python train.py --n_layer=13 --d_model=128 --n_experts=160 --experts_per_token=6 --d_expert=48 --d_shared_expert=0 --activation="gelu" --moe_layers=[1, 2, 3, 4, 5, 6, 7, 8, 9, 10, 11, 12] --router_score="sigmoid" --normalize_top_k=true --routed_scale=2.45 --balance_loss=0.00229 --balance_bias=true --router_bias=true --init_std_router=0.0071 --lr_router=0.000802 --n_head=2 --n_kv_head=2 --head_dim=64 --vocab_size=4096 --norm="layernorm" --norm_place="pre" --norm_eps=1e-06 --positions="learned" --qk_norm=false --attn_scale=0.125 --tie_embeddings=true --parallel_block=false --init="trunc" --init_std_qkv=0.0187 --init_std_o=0.00366 --init_std_up=0.0187 --init_std_down=0.00366 --init_out_by_depth=true --optimizer="muon_variant" --lr=0.00706 --lr_mult_o=0.978 --lr_mult_down=2.0 --beta1=0.95 --lr_head=0.00822 --grad_clip=1.0 --warmup_steps=200 --schedule="wsd" --decay_fraction=0.867 --decay_shape="linear" --final_lr_fraction=0.02 --batch_tokens=[32768, 65536, 98304] --seq_len=512 --doc_mask=true --train_tokens=461700000 --steps=7950 --dataset="wikipedia_en"
Below are experts of layer 4 (counted from 0) of a mixture-of-experts language model. Rows are named router (the router's row for the expert), up (a neuron's input weights, with its number), down (a neuron's output weights, with its number) and show model dimensions 64-127. Each number is 128 + 24 x the weight over its row's rms, rounded and kept within 0 to 255. Numbers have three digits each.
After each expert's rows: a language model's description of what the expert responds to; "gets" lists some tokens that make up at least twice as much of what it gets as of all text. This comes from a sample of Wikipedia text that the model never trained on. Tokens count by the router's weight.

# expert 32
router:143103149133088146094114113147142138125174128116151123123143095100120140121113138097140087157145112128132079128116196159120124126105203110127155160164068105141106117131111191149113105160143118
up0:150112144117091114088155123123164124119119105107131119140091064137139084140175114128139072128076140166163140136127133136143106106141085095132150112127114109126125128105124135103176111097145160
down0:175110160127137148133128117118075170155109131138140097212120136077146135131108125145116152120109116145133126121105147099123135111082139113122146151116138160124146157109135134148101126157109115
up1:156159099145103142119145177139151102115118158108150105110141159128108164081118117136167147153107143117157126111145125124141113115140079168121155123061104152098121112144111146137112153175118117
down1:135134115094146125155104096131160147159095094102139118164152119144132111125062107089120133109130131172125133181147128121118129128152126102095100172059131140118161122117174134165140096136141161
up2:142125130143125118095148110141099168157130135066131112145174102145090140151128158157163106134123120150134110155125105155125117099095122137131100095125132115146119139157124121157159161156112089
down2:124158156124160123163153146120175084148115090148084132170118119148118138112122097121098121150131149138103150120109175114150123124102132156150128117174145134145110115094123118155155137063131126
up3:098110107156108122171136148192151144144127065096097127073098134172123141117122122126129122140141122112134122149132117109116136138139107125129119163148143161135128104154139145181141096137126118
down3:141119138099126077122126139143136141151141188111118153107093150117094137111148105186093102096107130114110099177117152105129127146165109162146210142105143145099110112109123131140131140107100148
up4:132103118153145115076156110121123098131133123141123137119104073114121115141127121123122081167138068181126121089132136164125139109134157135133162129142136135155076185128091117163149127128107133
down4:084144158127137120115087095154149143124179137112139122143127157134123162087137099145142109134123109185121124145174143140122128129150149121094141089163146135162122145108103122169125155119177115
up5:159161164120126157087144168137152142114102109119136181134135131102129147132124110111151138117099155094119127152127124153144084150131152103163128126127141132139067127122135129191136143129138062
down5:134122087130128144140123128165133127103094105073153129129162108126137161130132078107136141168135146168130158103114165133105129134129153147109108144132132116128084120099125157143117111138168142
up6:100111162153105127142124109118174152139138149131140138108130101164112146097107089132122142101122151111142113131126145153182158111106171133120123138132151124132135144133076098127129131069118106
down6:131151128141117135113147155133090121102129134125178125122094160133111197140079155186076105095118099157144125165057124136163141122128161130142116139127137125119130116127115136126133138134128133
up7:155097110128139163098131145115098153140119122110148091156153093158152139135107139080138108128110116127096119120144156101154170149115150113146167154140100138162091169083160139103126097129139136
down7:123143126099108134131127137186114149121101155152085107137140125105129150100173125111080150121143137100120131087103132116099133138112140124123096139127130128154142153145105110159160129085117099
up8:134125125131159085123127125110158138150120103131090120138129120141119072145121122093105134124099113139137170134120141094131114104130139087132144167146097146142085135147186144141164128134145161
down8:113103132147150138077139090150111131138143169123131159125154134157079109149129149156088113144162133109180095111141108092091120105120122154121107115116137122142148081160135109110179104129091108
up9:124140156162105121110131138132100123103154115115113103146159119139096124106143135156141147149132125089134137178105163168103136084134124135101106106133106147110071106099161138147181145155110170
down9:117134151097156105109165158084129157144083116150132103142139116168154115134076136111117132120142070145116144173137115089115153119106135153109126128125150122105069127107140096105112125139131133
up10:127137130106132115130144173136143155096162151107100126118190121158104173121104128171116181168109125096122121129123146112155143148147139117129118130146117128119142098122111102126186112092141127
down10:133123100160114149154125130114155099171110114102132149155092125128077106163147132122094101154100099131100099145149111143116127099094146152158122144082164106161098097090157105118160127176139099
What it handles: Capitalized first pieces of titles, names and sentences, especially in music articles and tables, such as The, It, All, single letters R, N, L.
gets: " The", " R", " W", "The", " St", "R"

# expert 44
router:097146096161155110111084149133114068134141151052125111132132116105109134121141142127122047126156158121166118101138165139132142085114138128113163122144108106174111125129109123159113136100112109
up0:101125105113162128132182162126153128136113049111135147125135100089109093103116122130141174088156184171133133163123151110121147137175145142103148136172115099138063149150135127146114180151147109
down0:159088151114108086133077115128161093133170139102136099168111131112136136151104194152123124111148100136153132153148132163148148103142066106145164127124145114134126124156126140125112119167158152
up1:121125159137112107069113112131127119126099140061115118108143078103131131094144119140131059146112146157107114124154151150168111134130147136120139147077108127156111120105113161146115132147145119
down1:167082113128169104124107118128130129130100135131130101165112127137135127082115151105129172134118094141124121099116176126113136111098139104122148090176133137129059189103156094159147095136138148
up2:156097136096153125084120116141047132102115099123148133102105100137164094104125152104151122121105133130098136152155089109124104126138105107137127171150134146137078099120133163110120109162071129
down2:130130135151152160130135125114157138120125090111147185168124131103120118145132120166091098134121137138096153095131090153093111127130122137117132157130148111174138097175153115124119118116144136
up3:157131100129119147141137147101133118125114116099110097116124128104121140120137144136114089101164112133129080115121113111120132094076109155094120115145149142119162156147177166086134112143129103
down3:128103183143154095081130123134163119113117142145117158160157069135113140110116117167122087091114149127143143113144124112094147125129131107158120096165139110160092087140118171144126102123110108
up4:140095111088145141125117141167124144096152104141125116138121177069113164136099095120148133122146119132141103147134135088141126098148108084104083187125111148092152102127157178133140146155051106
down4:088122150149133136138126104125196122122115130146114117163152093123094128124145116119116131105124155142146116180139093142096127105147168189128172086132100143108113137096107132114127135119143101
up5:092106096133123118111129156129106123142161135100124088139130099118119130136130160133126153120091200140121117145152135103114110121123135140160145139131125072130164165134141132100143116123129117
down5:135088150105115105112117150092124099100105119107116140136144131109152094144146121161085141113105165139103159101141149140120144156126126146126129120123131112097119143121087091130110138118164139
up6:127168088123128104129159164168099132100116144120101110092120107174129151098153114133125143125162119104138103189122104116149122091149189129125148148121121138131126125145114117106127132131100099
down6:156161118143083157092111114099153129085166103156115138116133109106168153139151127158128109128120113116102065107113125178128097152164132137142122060107121118122129148141090140146101098139156116
up7:097114119111134139101108139120106090169111122104151082127074141146118117126097109141113120124138140082117143126075130109122104091174169143139142185117090144152130133139108127116134132125130131
down7:120107119124128120095080101114127153117126167175091115130142142114116131103102139131174122142083144126080131114119150175125102130085130117115138079136128104143091185148152118167098107139120139
up8:143095133147126129135151152132129091098143137175122125148123150105105120105134149100127131167104149149164059149129138098128141091128129184141097094139156148156135140149102161118140162125134100
down8:103113106099160086147084091133154100120105144116102128147150138127136092127123116168149102107121130106094142121153128129114148127117138124100175095131152171119115118111088119151145118141102166
up9:147120140083153122133125123128123108140137098132132140103099143185158151130158137133157096131105138114144146126132132107128140144158156142148132104065082111182079120114105145097153109075109112
down9:098157148070142097122122102090099123140124145148134169146143138136111116106115127121136131082166148113120163095111118175138099135155123102104154122156131120140105123120101161118133131157144157
up10:141109134140180136154135169120129122101119151098094121093107084156149150123138138133139122116171161103114163072103124122116139101156120124114148089177107102154096128137147119125120158124126128
down10:125161137106155119112080102119128142143122114155112125101131149148120123110118120130138168144157138124121138129146147121132159108090143164106112142114121110170143143159092146109086141154112116
What it handles: Opening letter or syllable of a word after punctuation or space, such as S, A, Al, s-afe, ab-ility; also backslashes in LaTeX or chemical formulas.
gets: " S", " s", " A", " \"", " H", " In"

# expert 33
router:139137130124099171140135132138160146144193123095132121064120121174125122104125134125123136070151129114163101107139145135128120119167130129136136183102092142122147121118127143154166117112124095
up0:143146100151164128116160133106155101125158116156149135125144155167117107145174108095134112134091140114104092137127165079118126154132118160141172112145121113116149123126178190124146114113123130
down0:168119172169109158150111121139108128116109099124148084127136143107137168133128104145144133127145102133178155134091103123097120166140120180102098106089173142132107117097133158125112148113090130
up1:131151129106076114132111147106122138152095135127126084103087121156142135120152150089128175160118113160115133128077104116117130119123108124159179134150150137176120148116144168135163109185108165
down1:149177154119101156110158142157142106134160143141123128130129124147156133136129086148127125072144139160101127115122133108101100162133157104121105122137159145075131129107134088114128148158114127
up2:120100100131116139137123123107131155138127087165146139116145133141152187132125079107130125156119132143149118129152150099142159149096111141139123131094104122137161110175123147127173095163083136
down2:117105153113108098148122078137100123143137122070139137135113130105138152115133119178132135101121096152111068124108095131134138163163170140094143147143147151131146116105123094131131166158143159
up3:116096148135109087114127135133102128088130097114137137106144113095133154152123151143154097116153138129087169125157107135125127142087113121134151183083165135154140147128144157130153087145129153
down3:156113069071148118143166113117137146111172135081125152130100133118105114116144158111131163077151133137118114120141133105110131097157097143146124105146160107115130123135131135132102172111106148
up4:165180134111173109111166114097134136090142131105119122136106096129130135111154124133184160131141101141118103145147169087134119086088115124132138093129151103125114150124098124121144137144115129
down4:127092124182154131152110145094113127127078131135126118108148126120115176129104137106107116148108160120190156089131129118113159148120134099111104128138119179122115117102110139124086136128175150
up5:106097129126161142146140136148117152131128154114118100146142154071137116098173118140136137097158146169081107084086134153146138103117123136148120132173161082080120102151138127133095072171137140
down5:129150141126088167110147040159138184140137152130124126121091110155150170137112109101152104158115086082078122126116089100147131148148114115126136150115120111154130132145128100124143118133129147
up6:105146134151138140120087134131119170125113132086116107097118111178141070133129134126140128081137131142101126152066147115150130104104125098127155133131095170149071120136129181143164137118145145
down6:128116150104139102153154144103133167120126129132144152160158160128128134142157124100151089147117150173151124094100128105109079109117148146124176137161118133150126126108152103133124109093164109
up7:095134136138091143118154135108141122086141142132144129113100124095092115123090128147126126100089094133129162135117098099156122155198164150153139095146140133130179154111133134165169103074119098
down7:126106110145122133100130133143140139096122092125126094150089151120115083108120140087123111132166147108137171102113119117110150123078118110149194099153146078166104152168127129121114154179127135
up8:118114135126158123152103143181115083097129110100189107085121127126124124103146137143095126120148094170132161154132112080167116140079149132107137111130106151116153124142092147139144103125125188
down8:116153133142089122122160187140117141089140130141133156145158082114189156156120123127143114135117128134104091132108094116128109138192134089127160153104107091088103112141163112109144126144109121
up9:126157129118153163143100109150093180119139110123149068106147102145145140155157088121113134133137120120143119127099126127134109073149124103131136116121113157143144115122160128137130140150117159
down9:149117142098149101132132153137096133148155152181145153105121129102124158158116146091115124131135168158123132116161103108157137131130129117144099162116066159124157129136169106124102113107156116
up10:124094124184103124133128127110140126137129161120100148144123113150133148126142139122140097152140114097124119090139165094167114189109086077154110147185135130103176153102154143107099173154104117
down10:090156102076093105185137139136155165144100134098167098120113113128150090124147121133154132113150136177115160128114073137137154138114158144111090134133139148135159151147119137123139100148135135
What it handles: Closing quotation marks, parentheses, commas and periods ending a title or name, especially song titles and names in track listings and tables.
gets: ")", " |", ",", "\"", "),", "'"

# expert 50
router:122151122144090105115146125167113088133128158104121097063152138127123131138110129155122139075135162119126098163098096141150133129106127075126140122138183130151110122127088112180153105144115119
up0:163140169158128105127155116167137151125118135113154107117116139149127126104148100137127116109123122144091075109155108141074128089109162182096130152146113119114106148086174144168109106087089153
down0:111134113140133126111110175140101100108086159099085161109144123160123140159132113136138138125149121109114145139106117144164127143109155094160080133115132130140174169167098105113086142149142131
up1:107126105160122138112131123138145158126143123143120116112171147161115142131101117110136152115160128110098122114117122097109128140098170082125162159119147097103103138113128153154188170121123121
down1:139125124093111078104124132105156128127085153140183152126123126114180109134111155139105133166149152147123106157132122125104154078147086140106124146128153122132154149127090117099139155116122140
up2:121150162139176099101143120099120120124159104122104193098132135150139141131128124110118103162125119143085133114139142133145154162130142121117135196144142196101106134159167132110161122095088158
down2:121153150111105138124156162114141145145110108084174109175112096129094096141106114107144144156193104139115113121160142116135162124158112118116057092087112133167138103105113138134120125149136122
up3:125117134152117120122149097086114178129095098119116111130123100131106149159153131158104061120103118109122145126074144142130118141123143153094184158148111121138098164140104126138128134158134123
down3:129174136131132102130069133133162114096142190121104105112133123059173124128119095116117129145122169115182133112146112135087137124151141110139119133109121123143113122139155150138114132121127147
up4:151124117139128147127148136084158096131079163100109103115137092184079110167113082096095065158087165161155095146123145149130139131152100104136139105116128114132133103167144134130133126113053125
down4:136104095135147135150088100098134094159126145136133119132136129144125131116128185108127134092129136109135183119190183120148147157136126128106072140143109168122101113111121147087135157110127124
up5:091143095144111103125149111109153142142127116117119153092188093150110113151116124136168136135110137114151148159114118134133133159160123131105167127124071106190082143131135112095119123143128096
down5:143061111157154113101130141119139097098113106135171130127098149129139128136119091152105151126128126143133149146110160155105160138153102144121192110128102149089098132086113088169148146125124152
up6:106136128154150155130147118139102121123118114134122105105174109121159142125096104061111099100143140121101153138104110124161129126106075112137125165128137101144129127115108131154122133150143129
down6:122131126097125105136124149133121163158112124155161171132102152109123138117114109123150138089138159091146088165146129105127137101111146137164111132106143151112070101115106101108143095089158155
up7:112143112129124105141158122090143062105162166154135151125160116124074119143149132096104128149103087157102149153164072129150135117114140120125128146102122131113140121114129099147110123106115139
down7:163077164119139151171094103115132107128105132144137143123104096134153125146124153083132128100154123124169161122137164126153120140135111128141094114129085124106116122132093114127087155117155140
up8:140126160123112101148131152179152157124142165102114079123118155165136119147093130128152151084141163133116103150123086084141144136110137114121146098130155079132113140122098107157194160090125095
down8:109109133150103110115096097153153104094120131160144163152160142093097184084139152158088139106143138146128118136130114116158128104148078146108130147143101174106150120120089121120108133162117135
up9:098160090100182150067143136132116180172152113152129114114094097118117139104163125118100144125127108157136121100151128131112142165158105098130113142120107090120103134142128129134134156128105099
down9:130121144128117146142151075134129112159183118084137130108103115134136088148134077119130111148152142173130144103156157126156128112141157146100174120143162166136121149130116146104141126137132155
up10:147103169156106142096113120156129123164125131101134113109164113085135153158172142088134118135122175150155100066120158148154143127111104151137112089154107121131140130142160077145127179146100144
down10:103133092130127122118117156129127137127154106130104096149133107156160150058101093129092112149145109135101104131146142072140116132151141125117089137157138159166122145120108149153119104102153165
What it handles: Hyphens and dashes joining compounds, codes and scores, like Osa-class and Z-9, plus the articles a, an, one.
gets: "-", " a", "–", " an", " as", " un"

# expert 9
router:165160162163101128131159111139129140126107114065131108151130089119128130132098128131133140094168156124087153157166214112138137051139119141127103101094117085128127133139086106130103128138164151
up0:132154113077086148109167118116117192139153132085122126116129096136139143161130122116167120118120106120106114147061150108100125088143135146128096123149107130103125136136156109119119101122093177
down0:122102168145155135133137144123141126159135125108170149155093092117158148090129119132118140173096167129134133132114132105113155167153096118070104122118148141147089091115087183103094135163143085
up1:122093099117107123100131137160091133120120077109122099115158123159149139151123137115115121147122131133174152137140094092127116112139068156128134170089136075072113145107168115142121121140141150
down1:121160167094118146127154119148114160098118155157147127171149140128120129153119129088127119103109131129133133127114120092102122121143136136112135094125166135168155105151078109155135105117107122
up2:118095131091148110105179129109120113129100098119151073134144092117126160097112123160119125132163094122097145147109152113123118116160136122133119143153113140153086113127122134127154146155143153
down2:126090133169121144115081145124118121126156104165142198134113121105165136165085134055142157146084121094133103148108126102115158139156105133109083152138082127141136147093135149129124146095128142
up3:105109171156147111160106104128139106124136126119141142147098080090078113160162109157095107122110156137159112172171085163165121078122104126122121069151101116149060132114094118141116103130121196
down3:120086103131054154131117104124107137156111130138093123131134139079181162108117160135149137142135098150115143063152172140121105145103151142152159141117151105134088105133169101118157102126109133
up4:140141177103112131126121143142098141103128157128112100139143110144095101116112130147180106140117105134100136195150103067115123119099125146151152111068138078131123114130144123124121136161154106
down4:109147065147119159175175109131134116155136111110135139118113144099133106116124160159105143116101161161148099101127115125089157123122176141143108092114122126150095100160078138110132127131115128
up5:083110087122139089107137149107142103148121100160123125121119098130128113120139138122198134132139160109138185144121155103116128120130144115127162140116164120136130141159141149130142170106125099
down5:114161131098151157181136124188102144141149119106174130142139121139102119102187163135100148145115126117088125120146090171111114126163149141119108141146105122102128098069084108165145145121142060
up6:159157176146082121103155124136135081157122132124120135144134113146113134132150125111160103118123138112151165168156129144126143091134153177126129143118136134116123125134090106105110086189102114
down6:140106074138128124137125060146133127135144132181128109060088149126107089096122156171133136117120141132111124114111087113091075161112127082140163142098172148143132124122139144118141099121164121
up7:145129166146146093114121147169143116128096139103123095101159159141151116140134136105105140147122103105120139125145130102156128072115127147132166149134157120120155126149097145166156099134093161
down7:099111107117131137135083115082117142103124138125138145150130166157124113112122105115167116115111108124146153136080125143147143116099175092111092065135143139117095143136146142122111118126113137
up8:144147135151136135173124134117145155114142150118109094166165128172155112151135126118096137129142130111100158126140105148149125091075105133104189121108117122147111087147125145091098105160109099
down8:153115113113099134082116099132137105102099134141110181141124149134103144129111149156122097107137085149134076118155112130147111141171159134166123124170147125115117077128181138114120125093156132
up9:139141131140141108103144147110113186115108117109127077078129104146133131138059117119170118118100128131096172142139193145155140096133146110127141107156114112158123132116144163172080110138142115
down9:157205165131126112134130117145164132127127119120143116176136117110119159166151099101092119128097133122107136106137107178136116122146099143113101154099132138126131130113125142146196140135143158
up10:135158150146107184152113122133091115132164132095130132151092176167102118162106132070130131097151177158123104129159127089147122080082123128137093098095119105103129130140110120128118129101115106
down10:118120169129135130102143154120080162141110104106112096118198117116154185094122146153101144114143135137134133100150147169156085158148141136134083107133117106131171134140115129105135130181163120
What it handles: Prepositions, mostly of, also for, by, with, from, between, during, following a noun such as part of, Ministry of, funded by.
gets: " of", " for", " by", " with", " in", " from"

# expert 4
router:073126155141130117126145119162124129125136134106133112129131083138092138190106130122093129110133130138159101178104115091152130090131155107136123115108134104187125128126084146083193127118152140
up0:157147094101109146102142141140139112122144135143176139104084104128106144105160121086080193171107168099129119139158122083134125152111142097126112093119148127151166112116106146109154103195122128
down0:125108147130150127128136151118101097139123137128117103106152113150102131157138167107169099130148099088082117152069135156122125149130132148126139078171098087147148200102125152136133097079155127
up1:123129135140186134152152137106108125133153110108128119122135140143152150154144130147136086116122123111130134165112118122158111093137148172106126141121116160142143119172145159101153133097164103
down1:102122111132092118107084132176137126130165143112111106093171151097119146149100141150091162142103123137134149103158134105101137157145122183138126155156120127131100163080091140152097106109160150
up2:124127130171117115112128102108137142099133115120116121066140137112136098158126102101157134101097115137143131173153096120124126112122096084137152133118108145110124140175139112136105123110105121
down2:121150136170133147106138135172157149151121117103103080124097103157099160148092112152119159135095129144111103129074106111144126169139145114126104151183107124111138132160085103115118115139153134
up3:081160124114122111161126121135155161157124105139139136097123066095166099130071087133098102124120119156111144168143097128092132038110105111142098098132129117111106103107144149136128123120128114
down3:155105118128106127120116127132155123168133074078130064160126129139133129149115097151130170130116137105122139145128141108158111146143149099085176126135107158107137145172100130153135160137126113
up4:116141065120134146128161098140078096149126097110097138114146105156126133075108105168138134137147133100095096126165127126130112087157136135143125131172146086149092124119113108165145112102105117
down4:147102108128169120150143127120123174123183165112119113113156145127132130151157141118120147137117156113140113103139110101141174118106126163147118184134144114121114160111128149161095141077101114
up5:091140141156147096128135112145117118124113129097126106126098085127140142151116096138116120130115155148114100178080157128093143113120187130130097127107131148155164112133132178111130072135125117
down5:127137098089126169098104124110107132113126095193141107106125151101136149143146108088140137118127135105083146153134123087123133141129160135161141143080128081136172170091103155153103090138115130
up6:109119132192114151116101125168079126125136163138141147117124085113107134135101119106114108098078148148124124142108128137127159143092138106145108093084132074125134132122040124120159144121133150
down6:169127100190109153123094145087132119124153132176093145121129131147101139137126130146103089117120133100154150114153091145127087128125149097132096144109107114108165136141142134151068129124123150
up7:160113137099120116105150121127120136143146112109101143131097078145137140170156101132112116132108124104103126134128147132130127114125113129136113132112148107097201093126132123122131160175103151
down7:119107123119111152095155130143122150149125138153103080133103126126095133156161126053124150131088105145133165138139128098102136168153156146145140125156107147167120159123123093108118151134134096
up8:124109128147109110099156119134137090100112149128140129173171138159099112149093114112115115137121090128137107093145132146118091114158158111153113169132180120096151121114089143144095131128114151
down8:082103118087112133166156125124170108120154118123160119140147140118125199087133107146071111113101159148129172130090164139122136128115128111094079102138156121133118171160132125165124132129100113
up9:115083101107156088097140124116166092145115141132162107118142109162063137116117137191125133146149149133155149147124152114166152103129106083149150168141136111131133116126136127155144136110120145
down9:095099159150186117127132157102103109123137109123138176124120148112173126124101112137113157129157112143167133134140114163141116154116169127138104086118119114112104132176117120108169060117117197
up10:096128150166106135116146129153136116116156119106132117117130096118124154127127109177159163148143132134177154143112142141161117118136110164129148116093097123119118115113154135193127104119137187
down10:132136126106147122132120091151140112148166160125089133119162075121125130132150123133091105110119138104134117120100154146130093134160128074130130139150169114144125141148097108163125118134116145
What it handles: Adjective-forming word endings like -ial, -ical, -ual, -ary, plus determiner-following words such as first, new, other, and zero digits.
gets: " first", "ical", "ial", "0", "ary", " other"

# expert 26
router:089118163111154146098150127136146132141117138131130117075147124145066137140119142119138106088132127133122167113138152110152126103137121158114123186164139133127083124118160171122154069114106095
up0:149099149106151131124156138069138105122113089098152130105107162144124088157138128151121117114131142093145187124093128082109101104151105131121130142154130108139135152143135108103168164152143091
down0:131116132136127156109117106115131134126125113127080111088133155155104113131090111133124152124162153192173144134118162127127140086129107122143142144162147159107131138158082170145154153164147109
up1:154126132121094112124153099104119138081090136114104142129157103168155083168110099146157092147158121127151145135148129146070117151137117151165108119142129107152183095136132089123107190121092126
down1:127118126135092129119116137157102124179087160160142172139124163145086111116125094100118185077143126099153117102139122117112113136126120141111114141195114155129150123144125119147098134079132152
up2:139140149131153121141135115117114123112131173143121136130130113098098175127117129123157107125131133133109160122144158117144161170095111139109157168135098118164088145108125128121127068108143091
down2:137129092132115127062111157133149146155160110144099126116137112171112131130119155131125139114160079144113169093145137110159121137108120123095131145107104140132170137172111132125170119109079130
up3:186100140103108131119168100126137118138157124121094148161139117106148118162087163120134110157137158125116145149072171108089158112163109106088120161111143107158130172087144121101142118149104140
down3:139143135162109127121109108097128141123110098157124118137127131099147140128108159152079135087133110104148166147126192149117128113138127132133134132122111093104144089127128197138153108149139118
up4:156158119124168153114140128141161129113100106153101136125153117128124110126156160076134112169143142132135082152155126106118134074144132121157160159172120135158131168150147152151136136169092106
down4:129152141146136124141145145146076150157117148128128108130105150111078090131150169130108173083130112146136101134140084150147122152074122119135174116145104158112107152112166160146146100169145110
up5:079175089189147166092132139185100108121144134106112104168146144123116116149182133140103114120133169136119089076126138130135086133144127117146165177159159140122146127136161106110160115128091118
down5:122146112130139100128139145128143128104161110155105102088149159124156124151113115132106118111172119152085128112169138127106135120107138121132096134119140122148113136143187107061136131093093086
up6:138153149162129131127104136178122152088152113129148119125159144082048129157118146174166092154120119129137140161117129113140135095118121112143131146118111155106124143095151086083147145130115136
down6:137125119146141139129099131069107135175112083120144155135115143138131123060119113127083137145103120144140132044136130135128122165116183157128114091143161172145100134106100147092127145139174107
up7:084107145104139107108147143122144161119118132137109094129137060126172080114114140107150135151122107130123148130107144092122082179146087135146110151112132123161082131155108172128154183080118101
down7:091145095129121109164139142134098167111106125127099101119117102102111120105182126136105137174145130136156142143106136106103122117106136137153115106098124152144113109097088114097137136088124113
up8:130140149134096099143137102104106123134171140143096140094160106143095158161131125150112148132138175114165124155110174145139110122131108137105119155163153152117132150112112122138096149131119116
down8:130122144120179115146182183084135178099103117087171119085112124122136110123135128083131090079154098102135122160097123141123098105128150145153158149130147151128122112108147140101144093135106131
up9:084129105134128149131125114157073150120145100163123150143140107147110144156158107085144110136146136117122122151170076137171147111093106104144103098129161138081085102113104135095126162135126070
down9:088112127097087117143146126102162074142164082157142138139095163112126110127122130111165124106160106114143103133127116076109154115128111142126100112121161113169096179082101092132114137078145109
up10:117102121131141122129176172200109151134184171089120131126161101181133127094152139156119102127109140148087151120110140122090135127114100111147116129106121125139102103152124143116123099125090137
down10:124127086114111128131167119105117153124141117117129124113124133156089141161164127093144111167121139139141173146141141114171139106074147117128096140118131142146105106129094130093123182128076168
What it handles: Short consonant-vowel pieces inside foreign or rare words and names, such as D-esc-ription, Inn-ov-ation, M-uz-in, Path-og-ens.
gets: "o", "ov", "z", "ol", "ra", "ro"

# expert 30
router:101144139144152163122133139144132142135163139133137104119137124136080109136136124137151118100112144141163130146137147079151100106157126116131123135141113151118090145119165194087174107157124122
up0:111127171141137155132134129110100152138100088125116140111055085149134134135170160143119102090123138126119154133132118118120102136149125114180143129098161134131177156155108129126084109139122138
down0:155106115122105125165153119134138142143097078169111122096131125121124134130119113093111152111114203108114141125160106100158129102162131160120159144110136111160178109161090127118138083118147124
up1:108172120122131101113179154164148160103118133141122131092100102146138143106138161110166157105154133147158120119124124153140131131128165127128146152133103111108147101119136141142197116056094092
down1:148174119120152132136158127166172140106126137140119124151103123142143114100133112107136177150078151134126150161116070144152102126140110115143159109145094126108158115143136174105110116174126124
up2:137136117120113114168111169116150105143122166154118169127090084108109114130127077130154086086118124129153141132168136161154164117133099162128130150082160152135103137136127163109116154113129079
down2:180136169120120117080126121110096120139098099153111130120135161125130116129095141082129145115141135125107160171131124125117109124124122104125132117144105131124144137130074132173154105114151090
up3:160151151121125146149128162137089129144159145187132136087153116122142150130111113108120136073123093098134137152160117138146141139140160110093116138129111144137115125106111148181175119129165119
down3:080115160133101125120186171095152107115146103078125127157116139136127099085115122143113129169082110134101127138109145126177139147146165120127155142119132122133145106135112156128144123180149087
up4:149137119124134143120131160101133084104128162135166100166126096136117092142128112092133144111144158119178146136116132165118129159095151133065165137131114139130071097138109160145138113137183131
down4:122128144098104160126178169094073144128109106084109161119133176125143169135155106130113148165142114083116110098140125120117101138113128130129112166079111097106149118152136157106133124137117100
up5:116122115127151145114082134166137143119119132126115159160114143155155084134123103129112123123108094081165150173164092138149120136161086107091101133152088116160127113104112160107122124132108127
down5:129096171123131115104136125144113114148120119161134165097093125132103120146098119141165183148125117126152113064092155093121116169112152153153139114113144116162107126143126083142141150103172126
up6:138145151157135167106135084109121142128134094177113079111146122180099118137134129064149152151097103141070122128156126105128072117175124113120131167108156166133103130135129158080160112094120153
down6:100128163117147119153132138113152178144170150150152110163104120088147102096107129103138160126130121126118151108114142088125122122088137162095071119147125104090126139119123122124157099183169144
up7:153125170087104156091105152120103136131133145106144110123104093112089086136099154119150119130087127134172125110150198118120107130065120157160109113153154136127131142123137174119114142102128107
down7:122128119133135109089157153102114141196149150130160143097125134092137147148120148084125109134165109066166135138139123129082099150175115154139141147138108086107132143126118143117151123099096151
up8:130146116119096128123082166156119141101164118181106116107100173144111120138106112151113082130155139118085170118143169134118143128136161139129111124144111118105131109120050096125098126110098086
down8:165137136127113147126111157111129115160130119100111110167109121131110141173162129095187160088192133155146114139115141124102105146131116130116100138111166163093140127105173106149174133102135121
up9:111125148123137156152106127165145126120123145116126143118082180079156120145143121130159121125162104133083087111200131110092162136139162121108145132067112104159091099112117156111112124126099079
down9:110142145099103136114070105138145110136112167149108156127163167061145138099102159086163154106115124112139151108133156161078140131160078101113135123126135121136157113102086144145195136160136127
up10:122140147119091118139117105093146098117169115079155055118116109119050139117126130204177115127159147128160138107120110118093101128105142175133092108170143104136118110145133138077123130130122119
down10:158089107134187141152129105089120119150112085142115109109145167148160122157118112125123158118147094132126156163132156165114138123192105117138147101157123143093148132106157112160097159083117141
What it handles: Byte fragments of Thai, Telugu, Malayalam, Greek, Cyrillic, Chinese script, plus Latin word-final pieces like ing, ow, ong, ound.
gets: "ing", "ad", "o", "ow", "al", "ig"